config.yaml
moe_layers: [2, 3, 4, 5, 6, 7, 8, 9]
init_std_router: 0.0157
lr_router: 0.000755
norm: "rmsnorm"
optimizer: "adamw"
seq_len: 256
Below are experts of layer 6 (counted from 0) of a mixture-of-experts language model. Rows are named router (the router's row for the expert) and show model dimensions 0-255. Each number is 500 + 40 x the weight over its row's rms, rounded and kept within 0 to 999. Numbers have three digits each.
Before each expert's rows: a language model's description of what the expert responds to. This comes from a sample of Wikipedia text that the model never trained on.

# expert 49
What it handles: Modal verbs after a subject, like can, would, may, should, plus pieces of song and game infobox lists.
router:479556522493498375470442477512568483506482518530486484475557500565561481450547506574507499564503508491492535452426557553567538463517474536560493450428414518489508437473491460466531510535492513537478529536492457509542483549431588459479570546505572525462571554492516491459410478529570505469474465507501527506447440539483453502498501518480537506537569484600512519485517513494523472427533502536505485527499411520534479488550496504571586542493495527425538486436498548478505566511507461529514503469504512505563494522520527455476523490518430440457471408502530470497442505494641501537533545475486504508527512524510552485530494541494549510484503491511495500502575480508526494498538568527550540489400557507465524559447484482424486476516548506495529476457520505506592547457428493

# expert 28
What it handles: Pipes, colons, semicolons and dashes joining field names to values in infoboxes and specs, such as Added to NRHP:, Coordinates, born.
router:510477467517450479494485515494530437474522486566470477519466513522535546456524482605479487536500534526559480469440523523546480455420429499480523519485558444464471606468499495543470431543442485523515394480544494555527470538488526491461490611441489521445551473574538516451468561520558455516515444496508464531540439471517553529488381550486475527399489537515536541480539469476555511451512496488439488522584524453504501536469568430450464467466536524446492499532486503449504461460463486510443464450493479498547468551477565532443519569541487504511533482479486490493525452496502482516483505473495563472609501554506493541503495531460540554474517497401507522497473471568496519500557492412478520465554462496472485514481484457526547474457491459520443587539454436502479494479495583

# expert 1
What it handles: Month names and common nouns after the, his or a that head of-phrases, such as December, season, occasion, release.
router:505539526453501511498411489469610510547496570504507448422424479507478563584514521554507457479535453474478478430493509571487570516499536473546515467558555491415515473508515549557553503480497520549481490495523490538492486471509446449538509511464495524610487535487534573508462478513513542438528536488469548439531479530477475493506479491559446501469507461476471541538545508482514482566504434462502508463466499558500556447491514453615501503497517439515456504524566523567612393511507518438472481492551510444512497570534487457439579493510579516513461474504497480534498471463488452541542516468488557487525479524500562510548523557492466541447491484465524488508501519482499459530597523520505541500439535445555475524486496473450536505501463478490424424466611494483458496467410489

# expert 37
What it handles: Words and marks that join or end list items and titles, such as and between names, closing quotes, commas and table bars.
router:566480504591424512444500443549523633454518436485520479482539523438506482371583509443517559489472522566440506462509524529540563512512545531575470436478509514489454454516505552539567545496487519547525537468520465448513501498458514481537572518474563476451513482546475555593529476494518513553437417463518506536571461446535516517518447534510463518551514471499511502456467501447505484561515504541483486482577557428454482535512500496458577516485521457480464502539466466471516549528557522462433593436500534479498560527490530475516545494493447530448508501434442519458540511515487552462492435541457493495510456530491471463561430509460536488455481526551498489519567561450537539508481467477563511495502476519488513539493511531495577470438503574517512542472519461467545505492480561

# expert 6
What it handles: Adjectives and genre or category words right before a noun, such as small, national, rock, metal, golf, professional, red.
router:461460590458589490549505507528599487528520452493518479463530502469477488502520493542528496544505461469531532498475495602537413554492508418498501547530553525501492521525514439481562511477580527478539509507492492507500466500427531546429488520484469488478521441550545516490483538480504499422508499446530563530468484538538429543496449480553536460540509576474505497545547509561483503449519485468617509497574498495561500577501483490481518515492481470499509496486481507493535533469556473440492493505584479454521559540541463511459499539509511520433450464512448502476550479532503460563564473509445492443508570478528443446488489518557554543561599477502482537525444495518524444485491493478520473481444438551565436467434571440468581490481577429517443608500498509477440508514547479

# expert 19
What it handles: Letters and short pieces inside chemical names, abbreviations and technical terms, such as propox-y, alpha, MCA, G-protein, DiPT.
router:511503560464504507484453549578491534523521514460488484501579525494480473558421539474490497586483491529577536573464556504504487564465524413441530567481479473512504516521517508485580478528449538486541491520515493453474568500564489532522579479433450530486489501569584458511519527454470525476497542513524409572508512561471469532515573495542503541475478522507563531512482463452514494484530521440592507482483544464592580495523504470653486537527458497518540569396417539509466459461528465542531531508449482495501501444497526482478438567565466504487427513529461485479447538526522477526492473491449544504472543502521468532476535500468473543459453470508512517524580498466580458490468492517505441505513444569532546436543417491499477496525465474547502500477560476496529486477524476

# expert 9
What it handles: Evaluative and quantity adjectives before nouns, such as more (than), public, small, local; also title words like Town, chief.
router:515474568474558523471521505496588475487488447492472517559549505442403550578507524484539540538470518471516510529464502521488418549440489370504564523552514547536510538472507498494523500505558525476453482561513541480495480532517477449459560544525458463465511503553550475425496506518533508426472549504468522536488487550557506572439452451554508510497447493481517483482533513498572474496407505506513420458514529512476524483519558545577463535469531514493536472489557525458546522472480497535455453501489406455436461472458443490529514519485545547479463471547431462456521489530449526529452469523530497520538578469501486566476565502600430481585586466566593481517538493442547493551492525446480486506471520488523492484459503505498506513527576460532542559443462499524422455509475488

# expert 15
What it handles: Bare space tokens before numbers in tables, scores and dates, plus commas in lists and hyphens such as pre-Islamic.
router:515503478463556495522462477484492523445518406529537494557482476522377525456514467564528514486512453584525505458439419477545477505504538434532482495504517456488515512500498506457470510413507505481427522432521522489527414518519522432474549472565522532516419530465510525516469521579479498465560477478523522477443415491453497488404493551549490471488483464498468524535460545460502498425516505474512438487516522467460509531462578530500535496450472559423438449484483447482456529479438500499458535516524509471450507439469485500527508440449472529446497557478504513512533430534428527506486440461472414455466391449512494551451511540487533411493549455472561452537504505445489526445465457504499482439439426525492492514516576556529456539503511507501549506531517420547506540475477428

# expert 35
What it handles: Words right after verbs and be-forms, such as well in as well as, him, up, time, and participles like moved, continued, considered, plus commas.
router:536499559539572531436444448468460493471537481502446545538500481525419515527444474477608428551437498439515485470416504443506470520446523454548550463600610547415508523517428534540469516539493494525458512550500538526520489531509496521519495475576491491551504518505459534517469491560538425508488529488466536507484505468415476478570563562486472479452470430489520467532489548453494496468540580502400484454450472520485510456578487470541511500495509496487522511450575470485453398527536506521528463496492472486426527425498470498500521488498548428504493496574572465487492494505520541542508520479517457507486445533513508535545468402526525519513503435499446422504470500446526509505553526514545488533494506450415448511492590538506506468447531548478481490478515513474480492466473582

# expert 2
What it handles: Articles and determiners opening a noun phrase, mostly the after of or in, also This, a, an, and some table pipes.
router:539419485526447530427543515461483478502529517542402470499528469497434524456516551483528603568428520487548474487534479521500502571520461476447537505506526456523459478544573544536454572579442452458557497503480487503412501505526529510535469545501504612457413553517481495534529540491490515506488534458569506529504509507466351511527493536466473516538472513531498530525487437494522524431505474495493460493542513534493521538485419532474537520545455437525548466530374518527493503529566530508565450544523488499523492506510483467487538458519518471478481534470424528463464455470566513484447540532444554458477502463530503481533518549498544556495511493558533510494537447555542508522464460529492431524485483506556567426499421524550524523555532495489442437509480451490505504513510601

# expert 4
What it handles: Tokens that end a line, like bare line breaks, table-row closers and closing parentheses or colons before a line break, in lists and tables.
router:479574462486571445550493548490496534539484508531500442442460469502485558572523476490488514476427527536545522502527464525498479552514509400510485481512510514469545549511535559497478550495485547473569557539497458471514496456560473477512404465445490526499512473546524506526555500509528541403504541526455630530521504517424481465493522510488497493517509543477534508490471467406578498507467456432500479489481495507548482456499575522545489396510450536571535478476481561456489502493516468475539527517501445562491465490465546439562526530435504491494548505485528474466526495475491446568486467494526586485583484490532489491500460521438448451572512515486522505483517492550561504501569461507399422478455493576431500459491385496494458500465489425466522534485514569485448515560505582

# expert 50
What it handles: Commas after a person's or place name before an appositive or who, also sentence-final periods and heading-closing marks like ===.
router:533526443488526586433473478445423549487442467546431534524549510491515473454484443464571509470402570464477551444531486479527509454543505490574443485552577493495470529499467541485525479466444505530457505467557506457489499546451481563491526521490437500499458477453556473556574440501512464513535487502506559524486517450477584508496463470478448430472472398446461613586483547564495547564487446569458507487490470470450513531518457472437573486417505478472512502557516414490508479552519463487540495523486514529537521476565503539576489429546510416533529543438560537497546560452470470500483482472457505498501493519528516501534452477540497482501472452488498486525563531483567515435473521519545493536552514533419492514486544471534511527492533498482502457533450511554530495539487555

# expert 8
What it handles: Words between a determiner and its noun, like their, large, new, very, plus the second number in match scores such as 3–1.
router:536434566492565530503463472492596508501510497456478484461483477523465454506513479541606440523431505496556500500435496460541483489548518479477495469600588529547481539541574522504532502566493512455483530507510490493484453543452523537446504523446533531458542500487519502446464462455529502497524498482472702571513542526517502474443398447485536511572511495431474513496491527385515451519454508530518540508487549482457522508483432518500493539544497446510531464508442515504511511494496489493503521523498446488507513474497475506493565536482559541425508502567553562436510482527464497543475511492475511519541581475561486446481497496536585484573577490515500490482459441471522484447585442523493532505527527509540556492457562507508475481456516508447472518477517447437457506562449553

# expert 39
What it handles: Given names and initials that start person names, such as John, James, J., de, N, Mc, often in cast or credit lists.
router:453527444427486499518543551493487553477544525515515533433459524520495489436509452504545480451538507500494438543503549549473537487486512505463504604495548545547520489535494536494576475475526524473466445558495466497463496507556474488492482552531505505504452484522419543499557479447426448550463532428472433514475460473500491487480565494486507468537450528485460493494519546415405517507435491521432415540490548530507512427451510474533530527468516397520462457484484460533527562445567433537438495504506468486490538587512525479517481499477379562480463493512523496449493548462585488490457548504544446554425480565492407494468483483488556480505499520438427447554494514473548515494501591491513464483467422544520540442480468467511546489559462540498531519502453558464456445519502467

# expert 22
What it handles: Team names, numbers and separators in year-prefixed career lists and sports tables, such as Bayern Munich, Albion, slashes, track times.
router:513538542520477504469507513560515558540532500476524475407478486465520466519532471565452522479534432441431512499493540547498506485538578636521491547503458547463515394455449533506552529460475502531499569509436497453495424465540520507539486525501480494480513443554429546537489511456463524511473474462504499519459455511529465503473525481463512415463462533530527519514503480471449411549530452421489533504536533572576519464512512466539491477503546491523466499487489453454536496501497466479513493527496513529606510423505452480541476480476514493519391500460460490477552505459522444519550474549471527539500531532468581490435482509482472569505446574443499495501547500519520506542436532405467479464537462396555449500544462434506552404504565474499508516480506579485465516453536444

# expert 14
What it handles: List-item dashes in infobox lines, and adjectives in proper names or titles such as European, National, Democratic, political, or two-year.
router:496497482483560431519578526460555435568497457529484550530529477521509466430525501524482460408480536557484441503444485500434463504508508535458506540532550462530543550501441490479478552488556492432484562510514475571467473519483512518459434535532402539478530478581516586447459498474485521442502516560461554520467529540421487445492518516480503496471506436496531522460499534425533523526464443490557574574592507441520503545536441441531524466568469529537544441481532542535490444581491509540522506515529458525522525531428510501446516475448550504579497514495492490470510531507472502521560450471487543568566529462502518519447502529539542541527512551530511572489493446462461427512541454505534533493465409509521491458447532517443499503558495450444472522518468557530487426520425463

# expert 53
What it handles: Words and pieces in proper names of places and institutions, such as Street, County, Island, College, California, and suffixes like ville, ton.
router:515458537509508513555480476521398501506485469495486521532513465503421465600510523541503509466512527519447452550474507552469439540438475572459478513489538508479580481525517576502457532470487480496428584517470598553465483453547429514546487554511445543487426456565550504486457527504411509541475494441495493579490529562483458510474576461456509504561489498503438540506538467422412459492510485530553497464506517479559552512553508486632452501466442510463430526504459501458501461482488506447466498519469475529499487498445523457540521436433520505502490566471465542540471493567473444521418489482478563579484476510510531532488509527503479521476510522490505398486489478455511525575506446491485492467508474510577500485451401450521573518518497476523543470492496569509511476446532460

# expert 27
What it handles: Ordinal and quantity words after the, such as first, fifth, seventh, one, some, plus commas within dates like September 24, 2002.
router:506466488488551541452540477478580473505470495421532501472485484463555472463516465525536503519519456507476459434473469458554504464518490479501543485547568508440571490452541576530522431501462569521467461521524524501515538519446511492543455511505522507554537525419467479486502513456460485472545567470530565536483524520550537517532446459474467521542469538560442482496558510398531475477525471534488481518469483472413515545509458451480546489448510469565508516555639444495495530466486500482527475501540418509493568468505469457460564480566508547512516473568493459500536464470533510466487464454451446519501518489479467433521453498602552506484471454572524529553440533515485427524550489456535467570538568459528489467470537429473391477467536485416467503561542439472506558528486546

# expert 40
What it handles: Pipes and dashes that begin table rows or list items, usually before a person's name, plus was and were.
router:521486425582475528482526500551449603504557472495547530489525482449537549472540531515394487510516531486436538491542481499387540470507467603502410431506483527496440534442506513499505580446481494492543472506483437510548485491454493489511520516511525497438521456520495536477553499509580462549493459491494460472577540450526504541448445512484471458465473539509550429485455536481503459466491490471503562483477471540513454471487560462431525479538507481478463504589569559530502505503537576531394531503550509547508437531552488454491535523510469481514493460478446506538505518455498513464558478536437495528466430504466497474563496456470505578526518460484497489521543512469473529493456483487421580581425507434477521514473587500518581528495466487439538478468545452564445505522447506

# expert 41
What it handles: Periods ending sentences, especially before a new sentence or paragraph, plus section heading markers like == and ===, and ). or ".
router:542381472451520611487494540529454487535499524574466504523504530537539517515459504472501509523447555575527461519438423553525468580482487561498499467571423444512546456534529450475486504503500494534490542553522491452445479473570458523455494478469473522475560488482549452439510463494510499524521566480499433547523532510455401506517551403485486453497524529437505542501465528501501488537472539535591508484472560386437492540469452469460529544518460489548520512503527459463462435524520449489490518460503466539515516439481511556513547467490501522572513503447456456402515528424494534497528557532475482457476498477483493525500436518460501454527491451485512471560485525507488524425457450553553468499490455529506530397506541529532540463471514399483517514523528562443473504549561537

# expert 25
What it handles: Spaces, dashes and parentheses in sports, election and award tables, plus cell words like Yes, Nominated, Votes, Award.
router:479621487459532498477518483525497576479508502545526517515542440472523474447518528526507496528564492443492470463525471477504518493431544459542505494479433444510451517465447405450480545497537491453445564460439423469486433493502486483499525496522556489462504446499469513540459495479547467521426487540497472469556457414411505489414546430542486423515401509520555539510512503533479501439557438379512532581512479504461472513472532501542513510487508406491444432507508562507499492520466482462484520506527524479499544457555573491515547455578494495552438489457473480507530585492516517509546472529505534448526502461548528538408476501506542500560451468497544449552445507464445495473482519454465574453441563471498510482524513422456463491500501501460465502477443534481485527549480437

# expert 12
What it handles: Digits inside numeric table cells and statistics, plus mid-word pieces in sports writing and units like km, kg, °E.
router:464552481435583458593477501508530516381487506527502412482410452545559510532511513539487428419499469482549490524541492492393541507506449468542461449482436490459481518486449454553494467508491459525489544441535472443532538500485527525479492517492509515583569510510590586520537455500509431485558531497477526436474493497491482510520488481537498491481476501490503504496455563483515555495525480467504543524470426536523490492503520428573515480542544513538458554501487476486499479469435557538520489513581464572491522471565489560448514514528551497429443541459481451469590498460505526522550497441514606468502495480474434409530476477531452512511518471453510536523540533499572541487467524454477493397479495476586530507544462466460482552499450466495501523485484503449504488512549415

# expert 30
What it handles: Prepositions and determiners opening a phrase in narrative prose, especially by before a gerund or noun, plus through, before, due.
router:527419566495525498512433486491486454484519468527440525486544437451478550493538550508463437481455430454528543516405435514563479463502536460513598475509554504465534480516566414543523490538466463439475471577513491515434450547465522495507518504456507543520502495455547491516491542561470494471572566473457542543506500528484535564499423523511521567471534470487532480491553524478464489456467531476440458445507518447548450492526489481439468508558443549557538562492547504483553499477530520475594480477515458399461472510586462469483439467448539465495575445465573472487465483537546476552490481451476455537469531474543465449528519515520450505511491461573461431513473515488522418544560476630539451532528488444548534490479521495562498515463490520498564499499519508500546493514495511

# expert 54
What it handles: Place names and the commas after them in birth or death lines, such as New York, California, University, Oxford, England.
router:544508505530474515459510521451542482558486535481437519479501510468474456513437559498513440500517527524479463543552476480511514514453515533468454521507527480427494464575530474479503499432550435473461550456505572504493500476531435485502496550542448543572430428557511518468577538498417482512526535498478544461502470541580564541496518480493502516537449404445521493519430505503459505538436489523520443498472488475500535517558494445432514491456510411466493486619553445475485458461508412480456547550496479488488510545498488501479487465505516480502575514530509460606503499455447407529497389499575540477529468530534520490532466495518465468523530503475430433469522523394465574481452592522536518544494524449489521486473483449566518520500548464516455445536511502587511479466464501

# expert 42
What it handles: Infinitive to and modals would, can, could, may; also the en dash inside match scores like 3–2, and Indian names.
router:503499565532447524516492497521505416461488575450462522489522483554509433457533497464444465589513557458485466503502492465531426504531459536561496550444434550464513498446561460444548524520505545465470504511440559514570479535543467407585464554425575459553507552456484455519460472514513498474573445541467482437504480551488578468514536517501507567532476557542392497476559498557492487518534511502501567487466456479550534519512502501448506472432455536514503498422456472492512504508406491474477447451493460467493513469487517510578472510446492515440504446502522450519530499499457526470510545472485462514477486548481541495528538461467468495514450471549511484441538529473525423491449491458497510501504516466447505500542624528443476508589468612499517458542500521489574509476554466

# expert 24
What it handles: Role or relation nouns followed by of or a colon, such as father, member, head, part, author, according, often in infobox fields.
router:506532518422564463497496523407513477517445573515452526472524488507474530532522516521414538527517578528521459463543529417484564476557556406501498531509462487525487538471490524531483509532439480517519500460529473420561513464550555419466521476561458471493444450537519529576550457480504518445497523512465504494506506505449532585512448449545458496403470501548483442510478522519467436496465503470515513518468439593513468511474565539568488414511511467493536545480527507523425484524413470536538451538502595397492568485511463500460592560500463521515445531484509467509504519456542469485551472565491497468515458463444529507414503516584542473564527497477487557460508448452490490514544470407539488492523568457531473552503496508483487459487540460446535485486514499484519500532463512

# expert 63
What it handles: Words in education and institution names, such as University, College, School, Bachelor of Arts, degree, BSc, Institute, Museum.
router:466519544542478463461557440456519539491526507478550528515514529374543492542467485494484445533502465487499475476506537519532519508444441440478460646500528462478498560496479594431503464449557523504460542475418457535525497435551386502466533510547429495537413459519523514510495506548483509526465545459413528502525495503507566461423560478500475499472501472518500542457503508497471531494492491533574438476497588479501590490529540444553449500473470470459541500490530486452535512470491430436493469552519548545445438513528470492524499487546481522538519494525521473514459556550451500555580432435499497517577531510434481506522500570500498499570503538488439456509535413508482527486461504450541496482492583462511493528490510436486458525469529418507510545531453498547495503519488434

# expert 32
What it handles: Structural marks in tables, infoboxes and coordinates, such as pipes between column headers, colons after field names, degree and minute signs.
router:463496431511461390543510508502552464504447448495570491605498553536565529497477451558549515469541444456515478514498434506491504486459487515482515523454508491503524475536448521541462593508536489557542442487470506493479496538489527521497479512531478542437483494451490569400515522485520464516497461507444474503520467495484467504535483532451545447494479495530594522461445489490442512470475487486456474526564361535493486556470509512487484487512503417460506523554495519486459495477445487554475485541468536550601482503485504485505520466502481477524516436409493457464509527508595462562519531467511498521498546404453531440528554447470574524510466502446474496575485459543505476452482525442446458432464534528581483458549437545463536523524475458513463463468377533523567495475542500

# expert 16
What it handles: Pipe separators in album rating and chart tables, plus first words of section headings or list titles, like According, List, History.
router:459538535545507477503508458521520543518514418475555471481557535513511554500508420553555582535501545486458529540459535542480513483537500477525555488520553526554454449491448552491533593541521541483459447534439435514536498440495521561434482518544481455436470426553496514513490549471505500513440474477522551517423517499480483536541481500529479483517447561513517442451485548566485511487581464515514478540492494556523460471534468630535507428493513477471542512484572526515544544447549496506443460507467528553576445443500472458450588482531534512468429485484432478483506495525607437485571494514526507485479535499500585485531459463481502518476479427508558564503535508501473469519519564472485450437453489498509461436460478498455494478479500460491483518571454478437498584541593503

# expert 62
What it handles: Prepositions and subordinating words linking phrases, mostly of after one or largest, plus in, with, during, after, that.
router:480408542481390485444439461465510385481480498481442481464520499520504506423490497481464509518429528496511545520516415456559593505470499470469573466528484488508517499518515473460410542520439507487567476470553456538493422491449543542463495478555537523513549560452529457505504550466441553458554501523528552501468568536466510561508535493533551515509474559504545449496530509591490519505519562538469476473554464503578508519512529477381483502534497507466552564482492477489480551439566561476535505513476511448570452551488456520476468495503564516425582496484561519484529417543471459485443550519553525511516486532529497489487541453498454457512523549585512513475466499493552498510568465546488464554519490467411434466481457488490549513440492512519553514499473495466482532500511548

# expert 18
What it handles: Plural nouns and noun endings that close a noun phrase, such as people, children, nations, factors, plus pronouns they, there.
router:506409601546470547504351406492564477501508518483547481473467457518383518571460513505486503481457495442494499487453480547546430511462512486509481430526550550482490426519472581522548500450468541524464543471445539511475472433479517559543488485473502495534471525527474535568518487528447583470542512487569609516463514563508473531459489490510552510464518518473543550508476491494543489527473473500551510416488530482484494493473519548611481514556535474551510532481508456500520453521476429461491450516406536486536499435491510471498484502494557427459393513505529494449474461507484499548563541540482476494503515519399513461456483462530470555527474507559464494587517516505495408539559518532518491534575522508516483541466473445514501509449492468468489529487543536494498514494486462

# expert 58
What it handles: Articles and prepositions inside running prose, such as the, of, for, with, against, plus the opening parenthesis in area conversions.
router:511558502465473487515502517511502436491432502511548530525477503504544457471494494492485466480439446460516504527578521454449498504446505544476490461489548495529379517472556392467439539530585432500498467475508476514477457553471509475505463502523542512522404506508500493478493465499450470470435536487512506454450531533490509566503504458552487561575460480519502494475550480482503538543555440510439455490502533429487477530495513493459524526536424501520538501561430494565434515568495449481517507489510448421419480552485528525466411478566491460468563510491548565469510480525502533511553475488465595532543513471496511482472534518496450480464541495494390464453440500534531480512545495506571475531506512519471442504505410411545526507494564551596530474514392503476479407502529564

# expert 29
What it handles: Coordinating and subordinating words linking phrases in running prose, mostly and, also but, or, when, while, until, because.
router:545441570485447482448495447464498513410434444474458490507547459540523524399537502505546566419427486492530453532514452456549566501506439483546523406485548507442489513497469434522488497478502518495472425516520478486467485469403508496501516461530571551462514509537539514568530496519537545480510478495485530526516505474451545488527496498544475597520458514508496533471494447480492550547487502521517464452556570474525558532501489507440512459525450554411475483566430465445512455514433498466523582472449554485556451618481475505488481518485438511481558508470553563504494488538455557511461493556530434492467506478524487478522486476560519472526510506479531430494466516457580518542547451571520483532522589522450527492474565475532536460474467519413502489461532447523523541509523569